{"num_hidden_layers": 12, "hidden_size": 512, "n_experts": 64, "experts_per_token": 2, "d_expert": 160, "d_shared_expert": 448, "hidden_act": "squared_relu", "moe_layers": [0, 1, 2, 3, 4, 5, 6, 7, 8, 9, 10, 11], "router_score": "softmax", "normalize_top_k": false, "routed_scale": 1.0, "balance_loss": 0.00429, "balance_bias": false, "shared_expert_gate": true, "init_std_router": 0.00852, "lr_router": 0.000583, "num_attention_heads": 4, "num_key_value_heads": 4, "head_dim": 128, "vocab_size": 16384, "norm": "layernorm", "norm_place": "pre", "norm_eps": 1e-05, "positions": "rope", "rope_theta": 10000.0, "rope_fraction": 0.5, "qk_norm": false, "attn_scale": 0.0884, "tie_word_embeddings": false, "parallel_block": false, "init": "normal", "init_std_qkv": 0.0182, "init_std_o": 0.0, "init_std_up": 0.0182, "init_std_down": 0.0, "optimizer": "adamw", "learning_rate": 0.000363, "beta1": 0.95, "beta2": 0.95, "weight_decay": 0.31, "lr_head": 0.00447, "max_grad_norm": 1.0, "warmup_steps": 408, "schedule": "wsd", "decay_fraction": 0.635, "decay_shape": "linear", "final_lr_fraction": 0.1, "batch_tokens": [32768, 65536, 98304], "max_seq_len": 1024, "doc_mask": true, "train_tokens": 1018000000, "max_steps": 16549, "dataset": "wikipedia_en"}
Below are experts of layer 3 (counted from 0) of a mixture-of-experts language model. Rows are named router (the router's row for the expert), up (a neuron's input weights, with its number) and show model dimensions 128-255. Each number is 128 + 24 x the weight over its row's rms, rounded and kept within 0 to 255.
After each expert's rows: a language model's description of what the expert responds to. This comes from a sample of Wikipedia text that the model never trained on.

# expert 53
router [ 70 116 105 160 140 104 148 156 117 159 115 124 153 150 134  81 107 129 125  97 103 154 160 152 160 146 128 169 120 150  98 119 132  90 106 149 152 156 133 167 130 153 121 124 151 104 101 154 160 153 134 148 145 137 144 146 121 156  88 162 137 103 101 172 170 110 133 123 120 109 145 170 131 146 140  70 149 145 141 123 176 112 149 165 148 135 152 105 130 127 108 153 140 125 136 170 123 156 120 124 175 166  95 125 110  75  88 108 146 152 145 138 124 134 150 144 101 145 117 150 105 151 140 138 145 111 126 134]
up0 [132 114 130 112 151 141 120 113 158  69 130 137 107 143 122 165 140 141 115 179 124 128 103 135 129 108 131  96 130 120 174 128 146 153 149 106 137 141 134 116 117 101 137 148 104 148 125 125 105  90 120  90 120 136 122 122 138 105 138  81 133 145 142 129 107 157 128 133  98 194 138 111 145 114  92 139  92 145 126 115  95 154 102 109 112 106  87 133 147 119 123 123 116 112  99  70 139 118 122 117 117 133 147 124 104 138 171 138  98 140 122  90 125 124 128 111 123 141 143  81 147 120 108 141 112 103 159 104]
up1 [162 109 151  77 125 155 115 122 140 132 125 122  82  84 136 129 182 109 121 151 141 149 108 134  88 100 134 124 100  80 146 116 154 159 139  95 109 115 117  98 127  80 108 145 109 146 130 154  81  89 127  93 102 100 123 137 135 108 122 148 147 150 147 138 118 145 136 158 114 188 104 121 102  97 123 142 105 140 141 137 116 173 170 117 141 129  92 133 131  77 137 111 119 162  99 118 133 112 116  99 117 149 196 131  84 133 119 110 116 115 129 103 167 129 120  88 133  77 116 136 117 140  90  85  92 153 140 123]
up2 [138  97 146 163 144 164 117 129 151  73 112 172  87 141 116 157 165  98 125 128 134 130 108 153 120 140 121 111 134 139 139 126 146 147 111 121  98  85  97 124 110  92 118 134  72 152 103 148 105 115 137  91 126  73 133 155 129 104 139 147 103 152 143 114 159 144 136 111 115 174 139 150 111 105 106 164 117 132 105 132 116 169 140 132 119 106  93 160 156  87 126 121 151 174 110 109 135 127 118 141 109 138 130 118 152 135 144 146 114 119 125  75 123 149 123 117 101  88 101 154 156 118  99 118 118 161 156 128]
up3 [169  91 101 136 143 139 146 108 128 125 136 121 103 121 123 143 132 131 117 158 153 122 141 128 129  74 142  79 231  93 102 102 197 136 144 136 137 128 125 137 141 117 134  73 143 172  97 148 102  92 159  83 121 114 127 107 163 141 118 111 102 118 128 127 102 123 135 147 130 165 123 155 120 158  85 130 106 150 137 166 114 127 160 142 140 103 136 140 172 106 123 166 140 123 129 121 117 122 105 105 102 101  99 116 126 161 140 142 132  94 155  83 132 134 146  96 137 127 136 114 122 169 120 101  85 107 132 106]
up4 [117 135 134  85 111 179 106 113 124 129 136 103  77 132 138 125 159 124 140 162 121 147 107 105 136 130 132 122 136 126 146 105 123 154 134 107  98 113  95 116 148  82 147 103 138 170 147 156  91 101 132  88 100 110 136 158 150 100 163 123 125 153 118 119 126 169 167 103 114 178  97 102 139  95 131 135 110 127 122 129 116 148 144 121 124 104 109 124 151 113 140 165 106 144 111 105  98 119 112 114  99 130 137  97 106 153 143 159 122 137 108  72 121 124 105  91 124 118 124 140 145 140 119 122 126 137 135  85]
What it handles: Digits inside numbers after another digit (18'3'3, 47,0'3'5), plus of, the, in, his within running prose.

# expert 1
router [112 139 167 134 148 125 119 110 148 135 170 136 131 141 106 160 121 114 114 118 107 129 125 110 120  91 135  92 105 122 159 147 128 114 120 137 119 103 134 150 149 177 157  67 155 107 165 124 126 102 138 113 123 161 138 115 115 138 143 113 113 133 178 118 110  89 154 142 142  87 153 149 125  95 145 106 142 165 134 162 104 144 105 165 101 131 129 123 146 166 107 106 115 102 106 115  96 105 130 114 103 114  99 157 158 164 104 114 154 167 127 152 120 137 126 153 149 113 144  71 123  94 169 134 105 160 139 116]
up0 [157 137  93 134 145 176 155 109 170  83  46 151 130 154 137 140 148 156 152 113 107  95 104 133 137  93 167 122 100 103 122 107 142 112 177 108  86 186 121 109  95 144 107  98 157 163 140 125 117 134 128 104 156 124 113 131  94 109  97 136 108 122 115 110 123 144 130 117 129 130 124 127 132 122 118 140 141 152 201 138 157 129  92 150 110 123 117 141 124 124  87 124  99 112 151 105 154 144 133 134  83 136 128 110 127 122 158  99  96 101 117 109 145 120  98 139 109 124 111 203 199 105 149 152 112 109 131 137]
up1 [158 122 119 186  80 164 108 118 100 110  66  81  97 130 166 142  93  95 103 142 130 166 154 146 121 169 119 134 122 179 144 169 124 152 129 175 104 103 128 141 110 126 132 181  99 116 154 116 112 132 135 147 143 146 111 144 102 134 112  91  75 153 134 114 109 133 147 111 157 142 131 101 127 132 144 142 137 139 151 160 143 107  60  83 111  81 154 120 159 110  89 131 166 135 115 109 145 103  94 113 120 154 130 144  83 153 138 139 112 127 112 138 130  82 139 138  90  83 143 100 162 161 123  93 134 124 128 133]
up2 [104 154  93 135 145 163  67 117 159 125 137 122 115 107 133 138 138 155 180 129 135 141 121  97 117 140 133 113 128 114 123 114 130 130 168 100 120 138 140 175 135 140  76 108 113 124 163 128 111 127 108 151  94 103 124 136 122 136 170  97 138 142 124  96 152 112 149 132 112 139 188 149 181 155  98 181 109 148 129 134 135 115 157 117 151 104 136 109 145 122  92 110 136 119 151 101 112 131  88 126 135 128 112 134  68 151 138 125  97 146 147 157 182 122 174 115 114 134  91 140 163 145 141 155 114  94 115 127]
up3 [112 154 100 106 149 151 115 105 110 123 121 105 119 112 127 140 167 127 128 152 142 142 129 126 135  99 129 154 174  91 120  73 147 156 121 108 137 134 137 146  73 108 145 131  88 154  87 140 120 102  87 153 148 123 156 161 105 146 133 145 184 113 107 134 163 180 123 125 132 127 151  99 149 159 122 147 114 132  98 138  83  99 109 101 133 105 135 160 148 131 147 163 189 130 199 157 121 129 129 126 157 116 117 104 120 154 112 121 152 119 142 152 165 199 141 134 120 110 133 104 106 105 157 143 151  97 139 130]
up4 [127  91 124  91 102 179 120 153  61  94 100  76 103 124 138 123 107 167 186 144 115 140 116 145 103 142 120 130 181 129 108 130 170 109 143 118  75 145  80  74 137 129 113 179 129 108 138  99 100 134 104  83 131 105 124  91 127 102 100 139 136  95 137  83  98 139 139 130 150 124 110 136 103  97 136 142 117 131 116 146 159 137 141  95 127 161 101 160 185 144 148 119 163 112 121 149 159 106 115 129 115 132 151 130 109 132 142 110 124 122  94 111 176 107 165 118 122 135 119 114 161 159 137 112 124  94 135 124]
What it handles: Word pieces of non-English, often Dutch or German, personal names and syllables, plus UTC in infobox time-zone lines, such as Piet-erse, Vik-tor.

# expert 13
router [ 98 112 104 150 108 104 170 165 104 151 113 125 150 124 120 116 134 138 122 106 158 130 156 109  96 150 136 148 137 126 133 124  87 119 145 147 122 140 157 140  98 152 143 132 154 113 129 137 118 166 144 145 151 143 178 105 120 161 131 163 164 107 101 139 154 108 110 130 122  92 114 136 170 106 135  89 132 120 134 128 159 146 161 135 164 134 116  95 129 153 133 172 146 113 128 161 127 143 158  98 153 108 112 122 143  95 100 120 137 158 145 133 108 132  84 153 104 107 115 161  96 135 148 133 143 156 138  89]
up0 [188 130 132 105  82 128 143 158 111 133 138 111 113  89 135 139 108  94 130 146 121 131 121  95 157 149 148 106 109 110 126 103 115 136 133  66 124 140 159 146 119 107 126 149 105 128  94 150 128 104  96  89 129  77  93 128 121 109 139 114 126 138 139 112 110 105 122  86 105 143 107 127 131 180 149 139 166 125 130 128 104 154  90 128  92 156 164 142 129 138 118 130 101 143 149  95 172 155  66 164 139 128 132 136 117  93 119 123 142 102 112 129 144 114 162  92 108 136  97 143 163 131  98 127 123 106 108 118]
up1 [117 153 101 143 174 122 150 144 133 112 106 117 127 109 162 163 121 108 147 146 106 136 107  99  97  90 118  89 114 132 151  96 160 104 149  86  99 141 131 157 151 128 145 164 190 157 112 166 100  81 157  93 120 101 127 120 148 134 189 118 122 113 152 136 127 112 108 134 100 148 152 128 121 109 107 104  91 163 125  83  85 123 139 158 130 141 142 103 132 110 153 122 110 148  90 153 141 129 132 117 134 145 153 137  92 171 128 185 144  77 114 132 114 130 110 128  97 137 129 145  89 114  94 102 177 113 132 108]
up2 [126  94 135 168 142 127 120 102 185 133 140 122 119  78 123 155 147 125 148 142 128 133 142 147 179 128 156 126 138 123 109 119 146 120 111 123  86 118 125 152 133 115  72 142 128 129 112 119 142 114 116 105 138 152 140 134 129  98  63 118 151 124 127 114 130 105 161 150  99 101 122 119 138 139 122 129 170 134 134 148 117 122 131 162 160 104 113 101 110  64  82 102 136 121 128 124 165 138 126 120 146 147 116 163 103 128 123  85 148 149 131  84  95 126 208 137 124 141 178 132 154 140 158 158 134 133 127 140]
up3 [120 140 163  99 149 142 109 115 141  98 126 117 120 114 114 169 125  99 116 130 113  85 133 147 143 133 132 118 108  77 103 131 158 168 123  80 154 133 132 110 171 100 125 174 107 122 130 138 114 113 144 124 142 104 121 182 151 141 113 110  96 140 159 125 116 128 122 119 131 213 127 144 103 144 114 131 122 154 136 130 132 142  63 131 125 102 103 114 140 110  85 108 105 142 131 112 125 123 131 111 111 122 166 130 112 111 137 156  86  76 115 131 112 161 169  84 138 112 135 113 165 144 105 111 130  98  92 149]
up4 [117 178 145 125 140 118  98 152 184 150 114 115 135 114 156 132 109 142 116 131 127 155 131 115 105 130  79 145 110  92 110 135 134 153 180 122 185 150 152 173 115 128 145 106 101 148 127 151  97 130  67 124 159 129  90 122 168 141 122 106 100 156 142 138 149 122 123 106 115 121 123 108  90 116 170 130 130  78 155 144 106 143 103 123  77 133 153 147 164 139 131 127 142 136 126 133 153  85 151  98 127 151 116 110 125 136  97 133 140 143 143 153 109 122 148 150 124 114 148  71 148 128 136 128 131 140 101 115]
What it handles: Single digits inside numbers, especially the third digit of years in birth and death dates, ISBNs and table years, such as 19-2-1, 1940s.

# expert 24
router [139 127  99 156 108  86 124 119 120 181 115 130 144 154 107 120  82 134 130 134  98 138 135 140 159 125 151 116 154 129 111  87  92 118 110 129 128 135 111 106 130 105 180 100 108 132 153 125 142 121 149 129 142 122 121 121 100 129 113 146 136  86 167 122 142 128 116 138 146 108 133 133 142 100 163 135 150 130 136 148 130 122 163  81  85 135 107 158 122 172 128 144 123  84 171 107 153 139 104 199 148 131 116 121 136 133 130 110 177 155 140 101 137 118 135 170 119 110 166 127 116  88 145  74 143  97 121 140]
up0 [104 138 193 122 144 156 106 116 150 125 145 119  92 134 122 130 141 120 161 153 169 130 139 129 111 135 121 111  72  66 138 143 160 164 123 120  90 107 164 116 112 117 135 126 142 128 103 145 130  46 113 109 116 151 134 162 135 132 134 125 133 159 139 152 125 116 131 125 132 173 135 135 130 130 125 115 121 129 107 109 104 141 126 158 146 100 147 109 118  81 139 118 101 143 120 112 113 117 150 102 128 131 144 135 124  93 157 126  77 114 142 151 134 149 108  89 132 116 103 122 117 139 125 152  81 130 133 150]
up1 [111 139 100 105 122 147 142 140 154 135 119 133 111 108 107 111 130 105 154 120  85 148 143 131  93  94 137 145 143 102 155 154 114 142 162 132 121 142  88  98 159 165 170 105 147 116 113  89 126 117 124 143 148 104 159 170  89 115 146 122 120 129 128 136  86 142 108 143 158 133 150 148 135  97 120 135 138 147 132 133 145 137 132 151 135 140 139 144 162 143 137 133 138 138 139 185  84  97  97 141 118  99 153 104 123 144 190 114  92 123 111 136 153 105  96 145 123 145 126 123  93 125 115 134 127 113 188 109]
up2 [148 182 139 128  97 128 134 125 167 123 163  72  80 115 115 133 135 143 106 133 105 104 154 113 136 124 168 118 123  85 145 125 103 162 137  91 118 108 133 112 127 136 119 118 148  88 182  88  89 138 154 139 130 158 118 140 114 137 149 152 133 179  94  88 120  67 176 135 168 140  90 122 144 105 140 125 142 147 124 170 175 146 123 154 115 101 109 137  87 132 121 115 164  90 155 128 169 127 152 135 146 135 131 106  91 156  84 147 132 114 137 125 111 156 147 137 177 132 149  92 147 126  82 131 100 132 123 118]
up3 [104 126  93 105 161 147 134  99 166 143  92 160 104 149 134 122 134 182 106 134 165 138 155  85 140 105 124 139 131 115 133 121 141 110 128 159 122 110  88 135 149 104 132 103 144 105 144 150  96  80 144 123  99 136 138 119 100 119 122  95 105 150 177 130 124 164 102 110  83 150 156 121 142 146 117 118 169 100 118 206 169  93 113 116 152  89 134 116 141 161 167 106 127 115  97  93 141 110 121 116 167 125 139 153 119 140 175 130 112 126 173 146 113 100 154 115 169 107 149 144  93 152 130 131  89 149 208 100]
up4 [116 101 174 111 146 139 156 130 181 182 134  78 110 110  82 143 149 128 119 155 145 130 109 139 112 134 134 119 126 145 141 138 113 127 125 129  96  91 123 142 138 119 107  98 149 129 151 187 124 150 125  78 151 124 146 150 150 145 139  93 152 120  77 122 109 123 138 123 150 124 103 127 129 125  85 121 191 131 163 130 189 107 141  80 127 119 150 156 131 166 126 169 102 140 161  95 118 143 103 141 134  60 150 111  92 134 129 162 140 139 101  96 119  77 100 144 156 136 125 133 129 135 152 122  84 151 164 111]
What it handles: Words in wiki section headings after == markers, like See also, History, Early life, Death and legacy, plus table pipes.

# expert 25
router [ 65 111 105 160 140 103 145 157 114 160 117 127 152 150 131  84 110 124 125 101 107 159 159 146 159 143 124 165 121 150  96 122 125  88 111 149 153 157 131 166 132 144 124 122 148 103  96 149 160 150 136 147 149 139 145 154 127 157  89 165 145 103  97 171 164 104 131 128 120 106 142 165 130 143 139  68 149 149 142 124 173 112 145 160 143 137 151 102 128 128 107 148 144 124 135 170 116 161 120 128 175 169  98 123 112  78  89 110 146 151 144 136 125 136 154 150 100 146 113 149 110 151 139 133 141 105 132 130]
up0 [175 139 180 149 100 182 117 140 155 109 111 111 122 126 147 154 139 108 146 161 138 126  83 159  93  99 140 105 134 108 152 148 161 196 105 129 146 109 137 142 104 149 136 134 154 128 152 120 127  85 163  96  94 130 103 159 148  74 125 122 171 146 144 133 129 135 133 133 125 176 112 121 137 108  61 142 112 138  93 104 112 164 148  89 135 110 132 115 131 134 127 108 120 106 147  61 141 127 140 111 110 151 137  99 112 114 155  95  93 112 111 118 135 140 124  83 136 111 149 133 123 112 122 168 101 108 122 117]
up1 [135 150 126 116 107 169 114 157 159 112 148 101  92 140 121 143 147  96 148 136 126 137 116 129 115  77 160  86 166 125 145 100 152 153 122 123 140 139 140 129 106  94 163 134 126  98  95 144 138  98 146  92 119 122 135 185 120 127 164  98 111 152 153 140 124 175 138 129 121 170 114 142 151 112 140 141 102  79 131 125 107 131 162 128 147  94 107 143 157 113 157 142 151 114 111  99  97 108 122 114 122 107 134  99  97 153 152 119 151 113 151 101  93 120 106  96 108 123 148  97 151 105 133 128 135 151 122 121]
up2 [171 133 123  81 118 150  72  88 136 113 146  70 101 128 141 143 175  83 144 142 136  81  92 112 103 133 120 101 132 130 154 116 167 110 129 108 121 126 132 105 135 143 130 140 108 143 133 142 129  90 121 122 100  99 121 156 135  83 146 121 157 188 117 133 135 150 131 125 121 176 136 136 144 139 116 131 101 159 124 128 125 138 151 131 183 115  92 170 133 104 115 116 135 134 107 107 114 106 127 137 129 144 155 111  90 134 193 130  76 119 156 100 136  96 109  81 147 114 115 106 139 130 130 132 101 115 103 146]
up3 [145 144 130 107 128 186  97 107 117 130  85  97  77 151 147 101 145 140 155 142 134 127 107 128 161 124 124 113 124 101 137 106 161 134 117 116 118 140 128 119 102  78  78 112 127 154 122 148 154  43 147  65 109 132 110  98 134 133 147 129 116 170 120 109 108 154 110 127 106 213  95 129 145 146 108 107 115 138  95 118 112 168 155 142 163  98 108 166 148 133 128 119 141 129 117 130 136 150 107  76 122 125 139 119 124 139 103 145  73 127 116 117 130 109  91  81 117 110 146  78 123 167 116 139  83 149 112  93]
up4 [127 178 203 128  79 175 123 106 195 112  98 151 102 110 137 169 122 111 158 152 163 144 122 141 125  98 130 110 129  97 157 143 139 174 135 129 101 106 124 114 108 109 122 133 147 158 135 164 108 107 130  83 129 121 138 125 120 104 111 132 156 145 149 106 115 113 139 127 128 188 141 122 120 125  94 123  82 130  98 130 137 157 148 138 129 111 110 166 159 110 124 124 128 146 125  84 137 103 134 124 112 157 136  96  98 110 149 149  65 148 132 116 133 165 131 107 127  86 118 103 158 120 111 116  82 165 125 149]
What it handles: Commas, colons, brackets and pipes in infoboxes, dates and tables, plus digits after dates and name-final pieces, such as January 8, Party:, bould-ers.

# expert 40
router [ 95 106 108 139 103  99 174 168  94 100 141 129 136 114 114 133 124 161 143 118 154  96  86 123 142  96  97 142  88 160 103  93 120  96 109 172 142 111 125 124 116 149 103 136 172 115 132 133 114 118 129 155  98 143 139 115 142  98 162 147 141 122  99 122 101 109 106  95 115 107 101 150 125  95 111  97 174 144 183 152 163 111 158 133 125  94 167 100 129 115 111 102 156 131 151 151  95 110 156 126  80 136 112 122 128  92 104  95 159 151 135 133 106 129 151 112 121 160 122 147 168 105 142 133 147 102 157 127]
up0 [157 133 116 112 137 117  97  89 140 125 107 144  94 124 109 127 134 134 140 157 117 155 124 129 124 135 119 133 115  69  97 107 141 139 138 107 109 123 166  84 121  92 129 159 166 145 113 127 113 143 157 132 137  96 136 102 142 143 141 135 167 167 109 109 158  83 144 164 155 162 153 123 127 156 144 155  98 144  62 171 103 112 112 108 139 188 114 172 136 125 150 117  94 137 142 144 112  95 114 142 133 107 109 117 136 128 169  94 131 103 158 157  96 140 106 158 158 151  86 128  84 148 119 126 137  95  77 161]
up1 [104 130 150 121  93 113 126  97 115 148 174 158 161 173 162  82 127 132 114  99  90 125 114 157 129 148 131 112 121  85 178 134 106 128 121 134 140 105 159 129 102 133 163 105 144 160 150 120 142 112 127 149 146  87 121 131  97 122 133 115 120 110 107 116 109 144 147 164 166 133 134 110 127 141  90 114 130  97 139 166 146 118  96 130 128 109  83 124 103 166 135 138  83 108 164 160 141  98 149 162 133 102 144 118  99 111 173 126 136 136 102 121  89  99 137 147 110 140 122 130 120 116 125 133 142 110  77  82]
up2 [135 172 156  87 151 124 125 140 136 143 103 132 156 110 125 111 106 117 113  99 150 128 136 153 135 126 132 131 104  94 139 123 112 125 171 118 116 158 155 117 138 159 110 144 160 141 156  84 136  59 146 141 145 134 140 108 164  87 125 128 137 140 126 124  97  98 115 121 139 111 139 137 140 105 112 129 158 160 124 128 128 130 109 140 119 150  72 156 184 118 172  79 137 114 102  99 134 114 156 120 149 175 102 166 122 147 119 135 134 125  91 150 109  94 136 114 136 150  99 139  79 120 149 116  87 140 121 152]
up3 [140 118 134 136 117 187 116 150 125 108 140 155 153 177 173 101 153 129 112 119  70 185 168 109 113 114 127 144 103 154 130 119 116  86 175 128 107 132 124 135 158 133 136 153 129 180 156  76 128 108 137 147 151  65 114 129 127 131 150  97 172  83 143 155 144 144 114 148 126 120 128  74  97 142 138 148 151 100  96 102  70 156 153 109 145 113 151 126 115 132 114 126 114 155 103 147 109 142 115 131 162 146 108 126 135 131 112 171 117 127 122 147 134 124 134  78 123 158 159 117 143 137 144 166 175 156 148 109]
up4 [134 149 116 133 112 126 142 132 137 207  92  78 113 116 100 128 101 122 138 119 142 126 163 161 117 124 115 128 151  85 142 159 144 123 130 125 141  98 133  93 154 132 122 122 126 130 118 118  81 113 147 110 121 175 162  92 144 124 143 157 172 123 125 131 126 103 107 111 128 108 115 136 162 105  80 152 115 182 132 153 148 116 157 146 150 163 136 126 157  92 161 116 137 109 119 139 108  95 157 149 124 133  97 139 133 130 120 113 127 131 114 128 109  87 122 103 157 126 104 153  83 121 197  97 137 146 116 129]
What it handles: The digit 0 inside years and numbers (2'0'16, 1'0'4.0), plus be, been, being and -ively or -ently adverbs like relatively, reportedly.

# expert 57
router [132 136 137 127 137 123 118  92 107 128 149 160 120 159 101 146 113 126 118 140 101 120 110  99 111 147 152 110 160 125 138 163 144 160 123 142 151 167  75  99 142 116  89 166 122 129 152  97 138 135 131 155 123 120 128  94 107 156  84 107  87 154 146 149 132 145 153 104 140 104  93 123 128 126  95 123 164 115 110 144 143 150 125 154 111 121 101 100 139 125 114 132  94 106  98 139 139 164  89 127 100 102 158 169 153 103 165 105  87 137 129 125 126 168 132 158 137 101 159 127 113 127 144  92 175  85 141 121]
up0 [113  80 130 146 147 110 109 139 122 162 164 155  82 134 142 112 115 125 103 170 145 149 140  92 176 129 116 136 161 118 129 148 162  97  86 118 112 135 127 136 138 107 162 106 112  95 125 115 143  74 110 116 123 109 102 159 124 139 120 151 138 123 110  85 133 104 158 137 114 124 154 120 178 129 125 114  95 141 134 145 134 136 143 129 131 176 133 132  91 153 100 173  91 100 133 101 161 144 124 162 151 108 113 132 137 147 104 156 148 161 105 126  98  94 140 106  49  99 125 154 113 126 134 125  84 123 112 161]
up1 [125  92 110 133 174 102 162 137 106  86 138 146 171 129 138 105  82  93  85 109 130 125 194 117 167 114 145 134 142  97  71 158 109 123 157 117  70 165 135 137 151 138 133 149 126 108  54 125  98 118 152 124 149 136 170 118 155  87 108 128  96 147 139 174 144 137 125 141 113 140 139 115  86 121 161 109 138 138 151 165 150 158 117 128 136 132 114 123 171 119 159  99  83 156 123 154 109 108 129 124 111 136  45 131 129 135 158 114 122 176 116 134 156  98 128 130 108 123 146 153 154 117 156 115 117 126 123 101]
up2 [105 103 135 146 143 174  93 110  87 148 135 102 145 148 116 136 140 113 145 137 127 134 161 124 163 122 116 128 158 121 180 149 152 102 101  71 129 117 119 131 126 138 136 143 122 141 143  78 133 147 134 142 138 140 159 128 115 130 138 130 101 128 145 196 180 121 155 108 144 105 146 112 117 152 101 152 125 108 110 143  86 123  88 108 124 144 153 147 141 128 121 139 177  95 144 127 155 148 158 135  97 143 161 116 159 102 139 150 131 153 132 140 128 149 163 168 113 163 103 129 140 140 142 158 154 152  94 103]
up3 [146 143 150 124 142 124 121 160 127 122 133 104 119 106 153 112 167 130 118 142 151 117 155 154 138 110 128 157 126  76 110 112 124 133 101 116  80 115 168 161 111 114 146  91 122 129  96 141 122  71  99 113 143 129 105 167 131 115 151 129 131 113 132 131 136 114 133 177 114 225 162 152 139 175 123 108  88 139 128 142 133 112 150 117 131 132 138 129 100 102 131 151 147 144 172 131 134 133 119 168 110 153 150  76 116 155 118 137 138 118 143 115 152 120 107  82 128 119 137 102 125 125 118 176  91 154 141 108]
up4 [105 148 152 126 114 137 119 122 176 128 137 144 157 123 133 130 154 122 100 106 131 126 155 145 140 133 129 146  83 154 154 107  96  85 134 114 125 136 156 127 128  82 164 127  83  93 142 102 140  82 119 126 115 143 172 181 135 121 103  94 122 167 137 116  93 111 133 108  89 126 138 116 109 109 140  90 139 119  76 162 143 132 178 114  97  96 168 117 147 105  79  90 151 140 159 146 132 123 113 160 150 138 137  77  94  89 125 133 113 134 155  98 124  90 135 114 127  74  78 155 110  98 100 150  75 160 159 108]
What it handles: First pieces of split surnames and proper names, often British or Welsh, such as Hu in Huw, Pe in Peel, and Gr.

# expert 59
router [ 64 114 109 160 134 104 146 152 119 153 114 122 149 162 126  77 113 124 130  99 105 161 154 145 159 148 131 176 117 143  97 124 125  82 112 151 150 155 131 162 134 140 120 123 151 100  91 151 156 148 142 148 146 141 142 154 123 155  82 169 140 101 100 176 161  99 133 130 122 110 140 162 120 137 132  70 149 150 140 125 176 116 142 163 145 131 145 108 129 129 108 153 141 123 141 165 119 162 127 125 168 158 108 132 110  71  92 104 141 156 146 136 132 127 154 147 107 137 117 152 115 153 141 139 142 104 128 128]
up12 [142 131 149 141 108 169  99 158 148 114 139 139  93 101 132 111 145 111 154 185 119 140 110 123  85  98  97 122  92 103 115 127 174 203 136 151 129 109 144  84 112  99 122 142 148 151 114 137 115  93 132  66  96 111 131 154 124 102 142 159 133 175 161 143 154 151 118 130 110 195 161 121 108 124 120 156 109 143  96 118 116 109 136 119 162 107 160 157 123  90 170 100 111 128 152 104 111 119 161 101 164 133 114 109 139 132 164 140 113 111 130  92 115 161 129 116  93 103 111 124 150 117  86 150 108 100 135 124]
up13 [140 113 150 130 119 138 103 157 150 119 156 151  96 102 103 106 131 144 136 144 135 148 126 102  91 110 130 119 105  89 183 111 150 178 106 158  91 127 141 112  88 112  92 130 130 110 128 135 132  92 115 103 119 102  95 139 163  91 148 158 122 120 194 145 112 150 120 103 145 175 126 144 157 104 140 121 100 134 144 116  98 163 171 119 150  96 124 119 150 102 137 111 117 107 132 125 160  88 134 141 140 137 137 131  90 109 134  99  84 174 133 120 123 142  95 132 151  98 135 107 112 131 112 138 108 103 159 114]
up14 [133 152 176 147 149 162  79 117 156  98 117 106 118 129 148 123 150 108 142 179 137 146  94  97 129 146 149  94 116  71 103 124 144 174 141 108 129 122 130 108 120 113 147 137 142 140 143 137 116  66 141 112 124 110 107 143 114 116 137 141 133 153 180 124 140 153 145 139  89 199  94 121 112 120 163 132  97 145 113  89  85 166 103 167 157 128 141 100 132 120 143 131 108 140 129  85 131 146 136 117 116 143 133 138 125 151 133  81 111 131 136 124 145 154 129 113 130  98 123 108 145 124 105 118 112 141 145 120]
up15 [152 101 162 136 113 163 160  84 149 134 119 135  89 143 193 139 142 113 132 139 140  99 134  94 152 108 101 124 128 149 114 121 106 145 146 112 105 119 161 122  76 144  94 133 111 124 125 157 116 145 102 129  83 166 102  87 154 143 124 140 160 131 135 142  96 116 123 162 124 146 133 102  94 128 102  94 111 123 107  97 166 127 162 152 103 174 142 106 174 111 138  78  95  99 100 161  78 141 134 137 149 130 162 123 138  89 139 112 143 138 130 105 118 158 127  90  92 169 127 104 145 121 103  94 129 133 121 112]
up16 [101 156 139  92 152 148 107 139 129 121 128  91  87 139 127 149 118 112 130 186 130 137 109 113 110  81 141 103 131  97 156 160 126 145 165 118  95 142 135 131 102  78 145 124 133 138 125 128 156  60  88 151 103 124 121 152 105 143 154 110 105 162 124 107 127 138 154 118 128 182 116 124 157 102 108 134 142 105 125 136 127 153 103 106 171 110 116 144 159 109 146 107 106 131 119  93 168 112 150 103 126  97 141 124 143 132 165 118 107 141 142 102 120 143  71 102 109 115 150 109  94 126  87 107  86 157 145 155]
What it handles: Final letters or pieces of words, often foreign names (Gow-da, Term-e, k-a), plus digits and short function words like a, in.